Experts of a small language model: width 224, vocabulary 10257.
Below are experts of layer 3 (counted from 0) of a mixture-of-experts language model. Rows are named gate (a neuron's input weights, with its number), up (a neuron's input weights, with its number) and show model dimensions 112-223. Each number is 50 + 10 x the weight over its row's rms, rounded and kept within 0 to 99.
Before each expert's rows: a language model's description of what the expert responds to. This comes from a sample of Wikipedia text that the model never trained on.

# expert 47
It responds to: Middle syllables inside names and longer words, such as Ath|ens, Val|er|ie, alg|ebr|as, Can|did|ates, often in Iranian or Greek place names.
gate0:52 48 59 25 51 37 55 39 55 45 39 40 57 44 57 59 48 36 40 62 29 51 59 43 42 48 47 56 58 63 56 54 64 61 38 43 57 43 49 55 54 44 45 59 74 42 44 60 48 35 51 28 49 60 40 61 61 55 60 54 23 51 65 56 47 53 35 32 59 55 60 45 69 47 57 45 54 48 55 58 44 43 37 46 49 66 59 58 73 57 33 54 59 47 68 71 45 47 57 70 56 45 51 68 67 46 56 49 67 60 34 54
up0:76 59 68 32 47 36 43 27 57 50 42 57 54 51 53 44 62 33 47 58 54 53 63 49 61 68 42 49 51 57 44 44 45 52 60 51 69 51 63 57 53 33 43 62 60 47 32 50 67 46 55 37 57 63 38 64 61 55 54 54 34 55 43 50 46 47 42 51 54 48 56 61 48 41 43 49 52 43 40 42 44 45 43 56 67 64 56 62 61 66 26 51 46 40 71 71 49 40 48 51 70 45 70 61 55 60 31 50 67 52 42 42

# expert 57
It responds to: Inner pieces of technical words such as inher-it, val-er-ic, gar-ris-ons, pipes opening table rows, and "like", "including".
gate0:43 41 62 55 57 50 42 41 46 47 43 39 44 35 66 45 25 49 37 60 40 52 54 53 49 32 47 50 60 54 51 56 38 53 35 59 50 56 70 45 53 60 56 48 52 37 68 56 54 57 57 60 54 40 27 58 38 50 46 60 50 47 65 71 48 43 41 52 65 53 27 45 28 51 30 24 59 48 45 39 49 45 45 53 42 45 61 53 63 39 54 46 59 43 39 50 56 51 40 52 68 55 42 62 71 50 22 47 53 50 52 59
up0:53 43 49 42 53 43 50 58 49 60 46 45 61 60 66 44 64 51 49 36 36 66 47 45 53 42 49 53 36 36 62 35 47 50 47 49 42 59 58 73 35 36 70 57 49 43 47 49 65 46 66 30 43 47 40 35 67 49 46 52 53 60 43 55 48 64 58 49 63 50 37 54 58 45 58 53 46 55 44 50 40 52 60 47 53 51 50 42 68 41 43 56 50 58 65 53 62 61 49 44 69 42 61 52 46 43 46 54 42 43 71 47

# expert 38
It responds to: Mid-word endings that follow opening consonant clusters like sh, w, br, sk, such as shed, wine, brutally, skirmish, weakness.
gate0:53 66 54 25 57 55 59 65 31 52 50 38 39 43 60 49 40 39 56 37 39 50 54 51 51 48 66 54 49 46 41 49 54 44 60 44 38 50 49 54 63 46 53 42 65 51 50 39 54 55 30 40 49 61 33 49 49 44 46 42 46 64 64 50 57 73 39 66 53 54 41 46 48 46 57 23 49 50 51 47 48 54 56 51 62 56 52 65 72 47 38 44 48 59 52 37 52 59 56 54 48 52 58 49 37 44 44 43 63 45 33 40
up0:53 37 44 57 45 44 52 41 80 37 46 45 56 53 38 56 71 55 45 62 67 61 50 63 67 58 42 48 44 60 59 46 42 51 52 55 59 48 63 44 49 65 68 63 35 46 54 37 52 38 43 46 36 53 46 54 73 46 60 60 68 55 23 55 53 40 58 32 42 45 54 66 57 48 48 68 40 42 45 71 50 41 51 57 47 48 51 38 46 69 60 46 57 39 46 69 34 48 57 46 52 38 40 51 51 63 48 54 45 48 58 56

# expert 52
It responds to: Hyphens inside compounds like now-defunct and high-ranking, and suffixes like -ently, -ically, -ously, -ful, -ed.
gate0:52 68 54 51 47 48 36 52 60 64 54 45 51 45 58 46 50 31 38 39 47 52 50 63 43 58 77 65 52 42 52 57 44 59 44 38 49 56 68 51 55 56 36 53 49 33 50 45 54 51 36 35 56 62 45 26 41 55 37 37 62 39 61 56 50 64 57 59 45 41 45 44 14 38 44 48 41 48 45 63 40 50 26 31 54 54 41 80 53 49 62 38 54 46 55 64 49 47 52 62 57 48 67 52 63 45 46 57 63 61 52 48
up0:44 42 49 50 48 43 37 55 48 47 39 64 32 54 68 54 51 37 52 50 54 53 47 40 47 45 56 59 50 61 58 54 43 63 49 47 42 56 65 56 48 50 34 65 42 48 50 58 44 65 44 39 66 50 48 40 43 57 57 39 49 41 63 59 64 40 55 69 51 57 52 72 39 52 44 46 36 33 39 39 42 46 37 62 60 45 49 70 53 72 51 41 46 36 65 64 41 54 51 48 64 36 56 57 52 50 41 45 71 61 52 53